Experts of a small language model.
Experts: 160 bilinear neurons an expert, 2 picks a token, a softmax router.
Below are experts of layer 6 (counted from 0) of a mixture-of-experts language model. Rows are named router (the router's row for the expert), down (a neuron's output weights, with its number) and show model dimensions 0-255. Each number is 50 + 15 x the weight over its row's rms, rounded and kept within 0 to 99.
Before each expert's rows: a language model's description of what the expert responds to. This comes from a sample of Wikipedia text that the model never trained on.

# expert 2
What it handles: Pipe separators between numeric cells in sports and statistics tables, infobox field labels like Clade:, Coordinates:, and the in "the final".
router:63 49 67 60 87 00 60 88 70 52 59 55 53 60 43 24 55 62 39 37 57 66 65 46 43 43 68 61 66 59 52 44 52 33 40 26 60 44 32 50 31 50 80 62 41 34 41 62 37 66 31 64 45 54 65 59 48 40 66 49 49 64 37 58 49 40 46 27 56 60 44 56 50 59 66 58 21 54 37 64 69 62 69 64 49 69 42 34 52 28 93 70 16 55 60 47 54 57 61 77 56 37 36 45 45 81 60 54 61 67 56 29 63 25 34 38 44 49 41 59 58 61 50 40 51 59 82 31 76 67 53 51 23 63 36 34 44 71 41 43 25 49 59 43 72 61 46 25 44 73 20 20 28 37 58 51 62 45 31 69 66 61 54 65 52 45 52 56 43 44 43 53 29 47 65 69 52 44 47 17 41 59 44 26 82 51 33 54 57 17 48 21 50 40 24 53 76 49 51 60 63 43 62 16 54 43 50 44 23 69 68 36 76 62 69 43 44 46 38 31 59 41 28 52 53 65 55 44 75 44 57 35 30 46 65 61 25 67 60 58 56 41 28 51 35 47 57 48 67 45 60 66 48 43 56 69
down0:53 50 28 42 56 55 63 66 34 64 57 64 26 54 41 51 46 41 85 69 76 66 45 64 38 36 66 50 44 61 53 42 48 99 15 65 36 56 45 47 58 83 36 65 65 30 52 55 56 64 51 40 42 53 82 58 75 33 37 39 56 58 57 35 53 55 52 38 60 64 40 39 41 40 31 68 58 55 46 37 51 62 35 59 43 75 86 57 60 55 53 29 29 36 39 28 59 34 25 53 63 78 85 63 53 39 56 56 65 20 65 40 20 41 29 32 48 37 76 22 45 67 45 84 64 43 56 35 27 67 54 40 42 65 49 48 36 51 48 34 56 70 43 40 58 36 51 41 40 67 56 44 60 50 29 28 47 67 31 09 64 60 78 40 37 54 51 45 46 39 66 38 45 68 41 37 65 64 25 61 23 41 24 41 61 76 43 62 39 46 43 64 30 45 48 57 68 67 62 44 74 64 41 42 49 44 39 43 37 57 53 52 22 45 37 61 76 61 64 51 58 64 59 12 60 39 29 36 52 60 53 76 46 53 65 41 67 40 74 66 70 36 50 56 57 47 58 45 33 42 55 64 47 56 28 77
down1:85 63 68 70 50 74 45 57 81 52 78 39 53 41 50 51 50 56 68 26 66 34 58 46 69 74 40 77 38 81 44 71 24 44 44 48 36 46 53 22 33 50 63 80 65 35 68 53 36 38 03 44 65 40 52 26 35 35 78 37 32 40 55 56 42 65 42 40 56 66 47 61 52 69 58 43 53 36 25 57 77 48 60 47 68 48 50 56 54 74 57 81 24 42 54 31 21 53 40 71 43 53 46 58 43 56 42 17 64 22 26 33 58 48 57 78 57 36 68 43 65 45 22 42 42 67 49 45 53 53 41 47 53 45 21 42 40 64 50 59 54 40 84 46 31 62 58 43 12 46 44 37 69 61 68 27 39 55 72 63 79 64 53 36 37 56 51 47 54 46 58 61 56 45 58 36 57 41 21 21 63 45 36 54 09 57 38 39 34 36 44 54 40 27 50 80 46 37 44 74 47 66 43 53 74 40 36 73 58 56 59 39 70 41 59 40 64 53 43 30 38 71 52 55 46 35 51 31 32 56 47 53 38 52 50 45 40 55 42 71 49 49 55 44 58 41 69 52 21 66 66 36 64 37 53 71
down2:50 70 62 33 50 43 32 59 57 38 20 52 55 67 53 60 37 34 71 13 58 41 77 63 69 26 46 54 26 44 53 41 39 53 67 35 66 88 53 38 31 54 49 68 27 67 40 29 30 41 76 55 54 40 73 71 28 61 74 56 30 64 41 55 10 98 53 43 82 41 54 54 47 63 68 27 47 56 34 38 62 54 45 51 73 51 51 30 24 44 06 62 61 63 68 39 55 77 41 34 62 53 41 54 66 38 63 58 62 28 15 53 51 44 42 68 36 71 35 36 51 49 77 59 43 66 36 51 48 33 40 48 52 28 47 51 37 71 62 53 49 44 53 41 83 41 37 63 60 34 46 31 56 53 62 64 36 58 59 48 37 63 28 45 71 52 70 21 42 20 50 53 42 50 50 56 51 64 39 47 49 36 53 79 50 56 69 20 44 39 23 57 49 52 37 55 37 49 35 50 36 65 71 49 28 22 50 57 39 46 45 26 71 54 69 43 55 39 52 47 49 73 18 41 62 27 38 59 39 31 54 64 43 40 55 58 36 51 62 51 59 69 62 60 42 40 63 34 22 38 48 47 39 65 37 48
down3:49 39 65 64 50 44 50 69 81 41 59 40 35 51 52 65 35 57 60 31 64 10 55 37 71 67 63 77 25 68 43 20 48 25 37 36 37 53 37 66 47 57 62 53 46 35 65 49 45 54 65 69 39 64 74 59 42 49 47 35 70 68 35 51 61 87 33 34 32 63 48 46 64 62 59 42 61 56 43 59 42 57 43 50 54 42 70 44 70 53 47 47 40 57 72 58 74 35 49 46 45 76 50 48 86 67 34 35 49 61 62 57 59 54 56 18 37 33 81 57 43 34 27 38 51 44 50 62 52 38 45 77 66 40 81 52 75 59 50 30 58 39 58 45 56 46 56 41 68 45 67 59 26 49 18 42 38 50 25 88 84 41 37 45 62 54 29 56 42 50 58 43 40 64 47 38 50 32 34 43 62 54 72 55 26 60 22 52 58 54 64 35 45 82 54 51 12 56 40 43 37 59 67 90 43 56 44 47 65 47 53 27 40 45 49 68 71 60 64 59 43 32 37 69 35 30 35 41 20 59 65 53 67 64 68 71 56 77 23 24 45 67 45 68 40 43 45 41 45 45 64 68 33 58 16 45
down4:57 38 48 57 84 53 68 49 52 46 48 66 54 64 45 47 71 56 38 49 53 34 56 81 68 02 24 50 27 94 60 60 74 33 42 62 70 54 42 66 63 72 32 34 47 52 62 50 52 21 53 55 54 59 54 66 50 24 32 75 37 59 46 33 48 41 53 53 51 54 54 61 55 53 52 48 73 42 36 36 64 40 67 46 20 36 50 36 51 51 46 37 57 53 43 61 41 62 39 39 49 99 64 19 24 60 33 29 46 45 50 54 55 50 66 44 44 63 51 48 31 50 50 55 78 40 76 68 69 48 56 91 48 34 33 53 39 60 63 35 52 35 49 58 54 74 40 52 24 59 46 35 45 41 25 59 65 63 36 36 55 49 52 61 49 33 48 58 53 39 68 51 32 47 49 29 51 48 73 52 46 38 35 76 26 58 34 61 70 38 47 55 55 52 47 34 54 72 45 36 59 49 44 56 45 51 32 49 54 42 53 64 71 38 39 59 62 54 35 32 36 63 58 60 36 33 52 81 67 55 41 17 63 82 60 10 42 14 46 67 47 75 67 61 44 57 74 39 44 51 37 08 72 41 45 27
down5:45 31 53 56 25 59 36 47 39 76 41 31 32 63 33 58 76 64 18 28 42 75 69 28 75 16 85 75 56 60 61 47 29 50 34 49 49 58 82 42 47 21 23 42 40 42 48 66 42 49 61 62 61 62 41 59 66 46 52 31 32 32 45 48 77 39 26 53 85 61 51 61 79 42 55 58 61 61 55 19 48 63 79 63 32 55 58 42 63 53 38 45 70 46 35 57 47 15 38 52 50 34 55 63 63 30 38 32 40 47 65 29 47 52 50 75 47 43 47 63 38 53 47 35 40 61 43 46 39 56 74 45 35 48 38 52 72 61 73 59 51 43 43 60 41 46 66 63 73 33 54 57 19 43 49 54 37 41 52 56 59 76 56 33 53 26 54 30 50 55 29 69 51 77 34 51 24 49 33 58 42 74 35 51 63 47 38 32 48 54 52 65 53 48 40 78 64 55 68 67 69 27 26 61 45 49 26 34 38 42 37 81 59 39 57 56 42 64 70 59 66 80 74 60 32 37 72 38 52 56 48 53 60 26 60 41 19 32 61 52 28 44 37 61 56 43 37 50 23 57 61 78 51 43 24 40
down6:55 30 31 28 44 32 64 56 57 70 81 64 44 18 55 27 36 36 50 51 61 66 58 52 43 70 35 50 89 63 42 24 36 73 50 91 57 45 69 56 70 52 73 36 32 46 46 37 50 36 64 42 49 66 56 47 45 53 63 56 54 46 40 45 34 62 54 48 39 42 42 64 56 66 74 74 69 37 64 53 45 40 63 60 63 29 69 58 68 45 30 54 78 59 68 89 47 74 47 43 18 59 39 34 50 36 47 37 62 33 43 58 56 41 47 39 55 33 43 72 61 49 33 55 43 32 73 36 36 41 69 19 26 43 54 35 39 19 47 30 40 35 62 53 46 72 58 52 42 26 46 44 44 58 52 49 22 39 40 36 52 50 32 29 56 47 42 50 57 23 41 73 59 48 74 44 69 49 54 37 32 49 72 69 45 49 17 67 51 35 19 56 27 56 70 54 61 70 53 51 77 34 56 61 22 77 38 62 58 70 91 59 49 35 65 40 53 60 57 56 81 42 65 48 53 56 64 70 26 35 69 37 28 38 27 48 34 48 29 34 56 57 44 70 73 42 61 40 56 53 54 69 34 41 43 51
down7:59 43 44 53 51 47 47 25 52 66 34 27 36 57 69 59 48 46 64 55 62 24 61 31 51 75 39 52 45 59 51 48 51 59 13 43 40 54 36 58 51 46 54 54 63 56 83 52 43 53 71 22 29 17 55 54 56 30 58 57 62 44 09 25 68 52 36 46 34 44 33 40 27 71 55 57 53 62 48 28 16 43 33 36 48 41 56 61 48 35 35 53 34 81 47 51 46 40 14 30 52 53 51 47 57 49 65 28 45 78 40 56 59 16 58 26 48 76 53 27 51 54 56 45 39 60 32 62 36 48 52 51 58 54 18 88 34 25 06 80 63 33 36 65 45 61 73 64 50 59 40 54 60 43 56 55 65 44 65 43 37 27 22 63 55 52 37 39 53 78 43 49 47 44 60 58 23 78 43 63 64 32 40 32 59 31 52 54 35 29 30 43 59 30 76 59 28 58 51 09 47 48 30 35 40 43 26 51 40 39 55 46 41 33 51 60 70 17 51 49 71 42 64 41 54 65 56 56 63 37 37 58 36 26 48 59 53 43 23 54 55 37 45 46 59 59 54 66 37 42 64 64 37 58 16 59

# expert 10
What it handles: Section heading markers ==, ===, line breaks and bullets in infoboxes, and decimal pieces of coordinates, e.g. 61'.3'8667°N, Born: July.
router:76 64 44 50 34 47 65 58 50 61 57 66 39 47 71 53 78 39 56 62 48 31 49 44 72 49 53 69 70 55 50 81 51 46 41 51 31 59 54 50 58 41 24 56 49 29 29 50 33 56 64 25 50 56 58 62 66 26 46 20 57 26 83 67 43 61 66 35 66 41 62 60 61 56 28 59 42 24 36 36 44 53 47 45 37 25 36 48 37 44 38 38 65 38 47 42 44 66 55 63 61 52 53 39 51 46 54 49 40 41 83 27 45 57 70 62 67 41 27 64 74 32 53 35 53 73 41 33 52 26 66 67 98 67 34 57 57 42 37 49 54 48 58 43 71 59 51 53 46 40 68 67 22 43 72 37 62 57 25 49 59 45 36 36 36 60 35 26 32 61 55 43 42 49 52 59 49 78 58 70 59 50 43 75 79 72 15 59 51 52 57 45 57 82 43 32 47 04 65 77 69 41 69 34 22 30 62 58 39 43 40 54 47 38 41 82 50 63 53 63 28 51 59 62 44 50 37 78 21 83 44 48 63 57 80 70 49 54 50 31 40 78 51 58 71 65 50 40 46 47 79 48 63 32 39 56
down0:38 48 87 81 62 64 71 40 34 56 56 52 46 85 27 27 33 58 54 48 71 24 36 41 40 30 36 23 65 43 65 48 67 62 47 62 59 48 51 63 44 51 66 47 47 33 59 51 62 72 50 45 64 35 25 55 42 55 68 74 39 11 42 52 59 47 45 43 75 38 42 65 68 31 23 45 18 52 63 12 20 65 29 55 47 24 44 59 52 41 46 59 45 55 40 42 49 58 43 38 48 45 46 39 48 35 56 55 54 45 44 62 52 20 52 48 34 70 23 62 43 52 41 48 22 41 36 43 60 63 37 51 74 35 19 54 52 54 63 49 54 23 58 84 57 44 49 47 67 41 39 58 52 54 41 17 52 34 55 47 56 62 51 23 50 21 54 69 66 56 55 40 86 35 54 35 61 55 62 47 66 49 53 78 27 59 57 75 52 53 38 47 47 52 34 48 21 47 61 74 15 71 29 43 82 59 56 49 26 68 58 62 45 58 43 51 35 56 42 31 64 52 60 91 43 52 47 36 19 57 58 40 48 69 41 53 48 44 65 38 67 65 54 20 59 81 57 24 57 57 42 34 37 39 52 65
down1:54 45 65 63 51 64 83 61 63 42 38 38 37 59 37 70 63 23 45 66 55 46 24 72 40 74 40 52 59 38 60 46 50 47 61 47 62 47 52 63 58 66 27 33 40 40 55 46 42 51 40 62 42 55 24 62 46 66 45 74 44 77 63 49 49 54 43 41 42 48 41 55 68 60 66 64 48 61 47 30 65 53 57 59 33 50 63 49 25 38 40 32 58 54 62 53 50 70 21 70 70 09 15 44 51 55 53 45 66 51 55 52 32 63 54 69 36 58 57 48 34 78 68 64 66 41 46 53 58 73 46 70 46 59 59 12 48 35 60 47 63 60 54 31 30 43 34 43 28 67 39 68 58 21 36 75 73 61 63 31 74 47 25 38 68 43 68 50 38 47 72 16 44 25 42 48 42 34 34 70 27 36 61 40 58 48 78 42 41 56 17 49 54 26 47 65 30 52 31 79 46 69 39 53 55 49 21 43 67 59 52 86 54 73 75 73 68 56 55 45 46 81 50 39 64 19 48 49 45 42 72 75 56 52 77 54 32 69 35 76 50 31 51 61 35 36 82 23 54 62 39 51 44 45 51 52
down2:17 58 64 75 64 42 57 78 37 82 49 46 41 51 43 48 62 56 56 31 36 56 47 84 55 55 39 45 38 38 27 53 55 52 58 44 34 47 56 45 63 43 18 40 65 43 34 40 66 44 55 31 48 50 45 59 30 42 43 48 58 77 77 54 48 40 43 48 59 55 45 31 62 52 63 43 68 48 16 96 32 40 64 26 46 52 62 37 49 51 43 43 26 60 67 99 42 61 62 27 72 48 47 47 58 31 48 33 66 53 47 60 53 55 38 61 69 36 36 40 69 56 63 29 44 24 70 48 26 70 48 52 79 42 50 58 53 35 67 31 49 55 82 59 27 39 41 52 44 30 60 37 51 52 43 63 33 46 37 58 59 22 53 54 64 87 69 47 58 89 58 28 45 56 33 28 51 70 44 21 11 19 48 58 51 77 49 55 49 76 60 35 38 58 37 48 31 57 67 51 70 36 38 58 42 77 61 56 55 53 47 41 65 48 53 64 27 80 43 56 62 55 48 40 70 44 59 66 64 80 45 28 59 59 47 50 65 48 42 72 46 63 44 49 53 58 42 47 42 38 29 62 83 42 54 14
down3:81 51 51 63 70 49 53 43 73 36 74 47 67 46 31 45 47 21 70 98 51 40 74 63 55 62 32 43 42 58 76 25 32 55 35 59 53 43 51 39 47 32 56 40 43 52 43 56 47 44 60 31 54 56 40 31 60 55 53 38 56 22 60 53 33 52 35 44 59 42 54 75 43 46 73 64 61 51 24 45 43 73 30 45 29 54 70 46 46 56 59 41 55 66 28 45 36 57 35 31 46 45 75 88 41 30 34 43 73 87 49 30 79 46 31 48 55 61 26 39 56 64 56 62 62 43 37 44 41 60 67 61 30 55 34 44 39 26 69 43 55 62 42 59 23 24 43 50 39 51 52 43 72 58 57 53 49 52 66 21 59 39 67 24 57 28 50 42 59 57 52 42 25 63 08 58 50 53 71 34 52 51 47 55 54 38 25 59 20 51 55 52 54 52 61 50 31 59 67 20 48 32 87 70 30 53 76 36 48 44 25 56 42 28 47 59 43 71 71 63 40 36 40 70 50 43 58 41 34 39 48 45 53 30 51 61 37 58 67 51 59 71 09 48 73 25 63 44 37 70 81 52 48 45 20 41
down4:59 29 93 23 59 48 60 61 40 51 56 21 70 57 67 69 56 73 38 51 39 49 53 59 66 47 44 59 48 71 74 38 60 42 54 55 62 81 67 54 39 32 52 37 61 43 35 26 36 33 65 35 37 80 50 63 35 64 32 80 77 51 61 36 49 59 40 28 39 37 63 77 41 42 45 27 52 38 26 69 40 56 78 24 39 52 16 39 45 42 46 46 70 39 37 40 46 47 39 51 16 52 56 61 74 42 66 50 30 64 57 20 63 37 48 31 34 33 38 72 77 70 38 53 33 36 40 60 31 61 39 53 63 55 31 80 55 81 51 74 42 45 34 42 67 59 65 41 42 71 63 64 69 35 63 47 69 76 36 45 64 36 32 41 50 80 56 40 39 40 39 43 41 47 65 39 45 49 49 64 58 56 57 38 17 49 40 53 37 42 64 61 52 42 59 58 25 43 29 65 53 68 89 49 63 54 47 12 65 49 42 34 64 73 64 53 51 49 63 36 72 18 59 36 48 49 56 50 55 53 72 54 43 34 30 56 51 51 63 40 30 30 59 39 55 81 53 36 71 65 66 61 58 37 36 63
down5:33 37 36 24 62 40 42 68 35 45 38 57 57 55 64 66 74 20 66 52 53 40 57 51 59 27 40 41 47 34 31 33 17 65 70 47 50 48 33 57 60 82 58 77 27 60 44 53 43 49 28 30 52 34 50 61 74 35 51 52 41 66 56 53 48 20 49 17 38 64 70 70 45 87 63 55 65 41 55 52 25 43 68 43 52 61 63 38 09 39 56 45 73 55 44 80 45 64 37 79 54 59 67 36 29 72 46 36 41 99 45 25 71 37 41 43 48 68 52 56 76 29 72 31 54 45 28 30 55 38 30 58 63 50 24 40 81 56 25 13 29 44 38 74 40 46 61 49 63 43 47 73 62 57 71 46 38 64 42 48 58 57 36 19 51 27 58 51 55 51 36 70 52 54 49 57 57 49 53 66 50 48 67 55 57 70 44 50 37 33 64 45 74 26 41 53 45 67 64 37 47 47 35 38 59 55 57 53 47 48 56 75 46 42 55 67 86 52 50 58 42 46 69 32 61 45 45 55 40 68 53 66 45 76 49 50 29 32 52 35 75 49 73 44 52 71 45 54 40 65 41 65 30 45 69 38
down6:42 84 65 46 14 45 42 34 47 53 64 66 58 55 77 56 53 44 37 33 62 62 63 55 41 63 26 47 56 42 39 65 32 42 55 41 61 62 78 46 51 48 39 35 44 43 51 54 51 39 36 66 40 16 38 50 73 53 39 52 36 31 56 51 30 64 53 41 62 23 62 52 47 35 62 64 54 51 61 43 22 42 57 39 48 63 32 47 62 38 33 34 75 55 42 31 68 23 35 40 49 59 43 55 56 50 43 46 67 54 55 14 44 65 52 47 48 34 43 66 46 68 35 60 46 56 14 24 57 37 73 47 49 67 46 62 27 25 51 45 77 49 74 71 60 40 49 46 52 80 68 43 57 35 29 55 30 48 26 51 51 34 38 70 64 33 49 73 37 83 74 52 44 45 59 39 55 51 35 36 45 95 56 34 56 62 53 61 41 49 45 63 52 63 54 85 61 42 54 40 36 64 36 60 77 74 56 15 44 65 58 66 45 40 36 59 54 54 46 53 60 33 25 43 51 15 38 83 99 15 45 29 49 53 46 58 84 39 42 58 75 65 71 56 46 36 65 42 41 45 52 47 50 53 76 54
down7:53 46 53 18 24 74 13 53 35 56 56 47 59 54 49 47 62 45 43 29 63 67 40 30 78 22 66 61 75 37 75 53 56 47 52 59 40 69 57 51 46 72 60 19 79 48 53 66 35 37 57 45 59 57 48 66 39 54 48 39 36 37 69 24 35 37 48 34 55 45 42 60 46 38 81 45 61 68 39 62 47 42 38 30 21 55 40 49 46 33 32 40 63 44 57 54 41 68 49 56 64 75 50 54 25 34 52 44 61 33 31 71 79 43 83 79 49 39 31 14 29 56 46 61 61 47 52 51 60 74 47 37 32 55 45 62 43 29 30 69 40 28 38 41 37 75 58 53 62 68 19 21 34 79 51 58 46 48 41 52 40 62 17 38 72 34 31 26 33 33 38 66 42 59 26 42 49 32 49 52 41 54 63 62 61 45 27 54 35 63 68 38 53 52 51 34 28 24 86 76 56 58 38 43 33 66 65 17 55 43 23 27 68 54 59 49 48 46 45 65 72 44 51 75 58 60 20 49 37 53 37 61 65 58 50 62 56 55 23 51 69 55 56 55 45 57 47 33 68 55 32 44 61 59 31 55

# expert 11
What it handles: Pipes closing numeric table rows in sports results and election tables, plus subject pronouns and have-auxiliaries like He, she, has, had.
router:51 31 42 65 43 57 23 73 40 52 55 70 58 53 57 52 52 52 45 27 30 37 45 27 37 90 76 52 52 53 47 47 48 23 39 53 58 53 66 46 30 37 49 48 48 66 57 31 31 52 40 47 56 18 37 55 23 60 65 50 61 29 24 65 53 45 58 67 32 55 59 51 64 62 39 42 53 34 44 35 41 54 39 55 59 33 47 38 69 46 69 47 45 51 35 48 85 37 48 30 48 64 30 51 54 62 47 40 44 68 63 63 34 60 25 25 45 45 31 67 56 51 53 56 53 59 19 63 52 08 60 60 32 51 21 47 16 30 82 64 41 45 41 65 31 42 62 59 58 61 54 43 46 57 31 69 88 28 57 40 48 43 82 72 62 68 38 55 26 49 54 30 43 73 15 28 48 52 32 35 29 39 51 64 26 50 55 56 61 65 33 76 58 66 96 51 38 60 39 48 40 68 58 66 24 46 71 30 38 25 58 60 72 60 59 37 60 57 47 48 43 58 49 58 44 35 72 35 38 60 22 62 56 45 49 47 40 49 64 63 57 79 73 38 57 41 54 66 43 82 53 79 24 43 55 57
down0:54 58 66 42 45 30 35 43 50 37 43 69 56 54 49 51 54 55 58 47 29 40 59 55 57 56 57 69 61 48 33 48 47 47 58 34 35 56 54 65 54 34 32 43 80 67 59 54 63 37 62 39 56 35 53 46 63 65 63 56 56 55 19 56 58 39 51 64 32 36 60 63 29 52 49 58 60 46 79 21 65 58 59 59 69 49 44 61 71 30 27 50 64 70 57 56 61 61 52 80 68 61 41 63 54 46 57 62 65 62 74 35 49 66 54 62 61 51 39 23 46 70 99 61 25 65 43 36 32 30 71 77 39 63 34 46 44 77 43 53 38 18 58 58 69 27 70 34 64 69 51 22 52 35 35 44 18 16 54 35 63 56 63 53 24 40 42 88 40 25 42 35 30 09 47 64 40 44 39 54 62 58 81 52 50 46 53 53 80 33 49 48 55 75 53 40 59 43 58 46 31 52 78 64 59 34 72 50 86 36 38 63 61 46 31 67 61 60 24 62 65 28 62 67 66 16 57 65 50 34 65 50 31 29 40 51 69 44 50 64 55 48 46 23 78 33 67 62 45 59 52 61 60 57 61 62
down1:59 60 59 52 71 44 48 65 58 86 66 47 55 50 46 41 55 34 44 29 67 70 42 54 59 43 36 62 41 35 36 58 22 42 50 38 55 42 47 58 36 49 49 55 37 73 63 57 47 60 07 52 74 31 51 41 61 45 41 51 68 49 69 46 31 07 67 61 40 77 64 57 55 68 29 40 41 79 38 48 32 63 52 60 49 53 49 51 30 36 60 54 77 67 56 57 89 67 46 51 40 66 48 47 35 52 48 45 57 64 41 19 30 71 49 52 51 59 42 53 41 25 69 55 46 52 64 65 29 45 42 45 58 61 37 52 30 89 56 31 48 51 58 23 25 65 59 46 33 66 64 42 51 43 44 37 20 36 63 51 71 67 57 52 71 29 49 41 44 49 33 33 70 29 60 60 38 78 45 42 49 54 36 53 23 59 68 45 51 63 50 53 60 49 49 51 40 70 80 72 45 51 73 34 57 59 54 39 35 65 44 76 71 36 36 77 63 80 42 44 39 45 69 61 55 76 42 74 39 67 29 34 64 80 34 52 57 84 30 37 33 57 45 52 46 54 49 81 22 27 49 86 25 39 23 50
down2:57 19 39 63 37 73 42 76 46 47 47 37 67 94 47 71 52 43 43 49 46 56 42 50 48 40 53 63 47 25 43 60 40 50 67 60 36 32 54 51 68 68 45 66 60 41 75 35 46 45 20 66 53 38 49 51 46 52 59 37 68 38 40 67 52 47 55 65 38 59 18 58 62 44 44 32 67 44 52 57 71 57 50 44 48 40 68 25 37 31 61 57 52 59 49 48 57 63 43 38 31 63 45 60 68 65 68 44 52 13 55 67 43 77 59 52 55 30 51 58 72 49 68 67 71 63 36 52 69 47 52 36 47 60 40 50 44 69 46 39 69 42 42 55 32 48 34 56 61 41 61 52 45 32 42 44 42 79 47 59 58 24 62 35 39 65 49 32 52 81 44 69 66 88 60 47 82 29 49 49 80 60 36 52 70 50 60 54 59 21 51 34 67 55 51 08 55 47 53 67 62 75 48 62 51 39 89 78 57 50 73 74 58 52 83 57 52 59 37 45 57 41 39 38 51 52 39 60 76 68 60 48 46 62 44 12 33 22 48 70 83 65 35 15 67 38 27 53 65 62 75 53 54 36 27 83
down3:33 68 23 31 47 43 56 35 62 53 30 46 63 33 53 52 57 49 26 67 48 58 77 58 49 72 68 27 34 43 44 29 48 55 47 62 62 54 42 67 51 58 36 45 20 62 41 72 43 51 46 65 54 56 41 55 82 46 46 24 61 27 48 69 62 31 42 71 52 74 19 54 15 32 33 49 29 49 66 38 48 68 36 61 46 73 44 62 66 46 25 59 36 44 44 47 56 44 42 32 23 74 11 56 56 10 52 67 41 63 40 48 53 28 53 38 59 60 37 65 40 37 42 96 66 63 50 33 53 46 68 44 50 30 52 37 29 47 59 47 34 75 64 60 43 40 65 45 50 42 51 61 44 36 42 71 34 45 60 60 40 26 57 33 50 40 60 27 54 63 62 59 51 47 14 70 23 40 42 49 52 47 39 60 59 27 37 49 46 34 67 62 39 48 15 41 34 37 99 32 50 65 56 39 23 44 36 53 45 54 50 63 44 37 47 15 56 50 46 69 60 26 52 40 40 51 42 61 32 62 56 42 37 41 38 47 36 53 60 53 48 38 52 71 55 46 28 43 60 70 59 60 29 99 27 44
down4:86 19 54 48 44 31 43 55 77 52 54 52 04 83 47 56 30 59 52 66 45 54 55 59 58 36 76 69 61 74 40 25 30 30 57 53 50 69 68 78 65 65 39 32 57 58 79 36 35 29 42 68 30 33 46 41 32 60 27 55 66 46 77 31 52 22 75 45 67 56 52 72 35 77 73 35 24 38 41 60 65 61 46 57 54 56 41 51 47 41 43 35 56 47 54 18 30 49 50 49 53 63 54 75 52 67 53 59 57 76 56 42 51 57 44 62 26 39 55 63 28 47 45 47 69 28 45 38 45 27 77 53 56 46 29 48 35 41 78 45 57 54 44 36 39 46 50 58 68 54 31 55 47 58 56 33 60 34 21 64 50 50 71 46 46 29 50 62 53 66 30 35 60 51 48 86 66 70 75 53 26 30 37 57 65 28 34 45 38 70 48 24 63 72 31 64 25 47 28 35 50 61 34 37 89 40 54 50 56 66 67 54 45 53 82 43 47 60 35 55 60 47 34 64 55 60 50 32 55 35 54 53 24 48 45 49 53 81 48 48 52 82 49 56 38 41 70 34 48 27 65 54 57 56 60 57
down5:34 40 44 68 68 59 74 62 58 48 53 34 33 59 82 36 59 60 58 49 82 52 56 47 18 56 53 45 65 65 45 54 64 56 58 48 56 41 32 21 51 58 67 71 46 49 64 44 63 49 31 44 72 37 67 53 79 46 50 58 65 46 58 62 45 68 62 50 58 32 43 77 72 73 37 44 34 53 78 38 61 61 66 72 25 29 55 45 54 39 53 45 30 48 25 45 26 54 75 46 50 60 35 50 30 39 81 74 24 36 75 32 72 47 70 74 14 61 26 22 63 49 46 31 40 39 40 39 37 62 35 33 37 48 57 40 69 52 52 50 61 53 37 61 52 37 28 47 30 33 69 35 56 65 76 44 85 30 71 55 74 76 42 46 53 32 55 21 63 28 51 38 28 41 39 91 44 33 35 39 72 75 45 37 41 28 53 53 57 56 55 54 68 54 63 34 63 37 61 40 49 53 41 47 30 42 58 67 35 56 59 38 17 43 57 49 51 74 38 64 43 38 42 63 38 59 56 45 55 60 60 69 63 33 51 31 52 32 58 54 38 31 11 54 42 34 68 47 34 50 76 67 58 37 64 70
down6:55 56 55 81 76 65 38 30 40 49 15 43 37 70 36 46 54 69 30 45 59 07 27 50 66 33 53 29 56 62 57 77 58 49 48 47 53 80 46 54 51 58 28 38 39 53 65 34 44 57 31 65 64 45 50 52 28 57 54 53 41 61 35 72 27 78 63 68 52 85 67 73 27 43 39 62 79 44 90 41 44 58 73 42 57 34 74 54 62 48 54 49 33 54 46 25 63 52 53 42 38 58 35 36 70 32 52 65 70 41 24 65 56 68 39 59 53 54 51 50 44 72 59 65 41 75 18 38 72 34 35 55 38 34 66 65 37 53 62 39 41 51 55 41 42 36 59 66 86 43 63 31 50 38 53 42 71 57 58 15 23 41 46 35 28 62 68 59 18 71 30 64 37 41 48 48 46 50 44 44 61 50 19 57 45 48 51 67 38 62 68 57 49 51 35 61 61 56 53 59 19 48 48 61 33 49 71 37 47 71 41 17 67 55 39 27 70 40 20 49 59 80 49 54 54 56 77 53 46 72 41 66 30 71 41 71 40 39 48 43 46 67 60 62 54 73 43 58 24 46 57 62 50 58 48 41
down7:57 62 21 29 28 56 50 59 66 30 51 86 46 56 53 24 48 51 57 69 42 75 65 33 65 58 63 65 49 57 41 34 53 49 36 76 49 44 38 75 58 73 49 45 62 49 40 60 55 50 36 41 16 23 27 60 38 52 39 58 55 49 67 39 52 54 62 53 45 23 58 38 41 30 48 71 69 49 33 55 32 52 41 66 77 41 24 21 36 36 35 33 54 51 65 96 51 48 38 32 35 56 35 51 60 85 40 39 52 77 47 54 40 39 51 69 58 36 12 37 50 51 70 57 31 63 33 55 55 41 29 32 79 51 52 64 38 51 47 42 44 73 39 56 41 52 41 67 58 72 56 55 53 58 50 53 66 81 67 33 43 52 34 85 32 47 55 58 35 50 54 31 42 71 35 33 61 40 48 66 64 57 16 66 35 36 65 44 58 56 54 49 65 61 42 68 36 69 59 38 36 46 58 81 26 55 20 19 29 35 21 73 30 56 32 32 34 48 31 61 53 53 52 22 66 32 42 39 38 59 53 59 24 44 43 56 50 31 36 58 52 35 43 43 67 35 51 38 52 70 34 82 38 65 44 61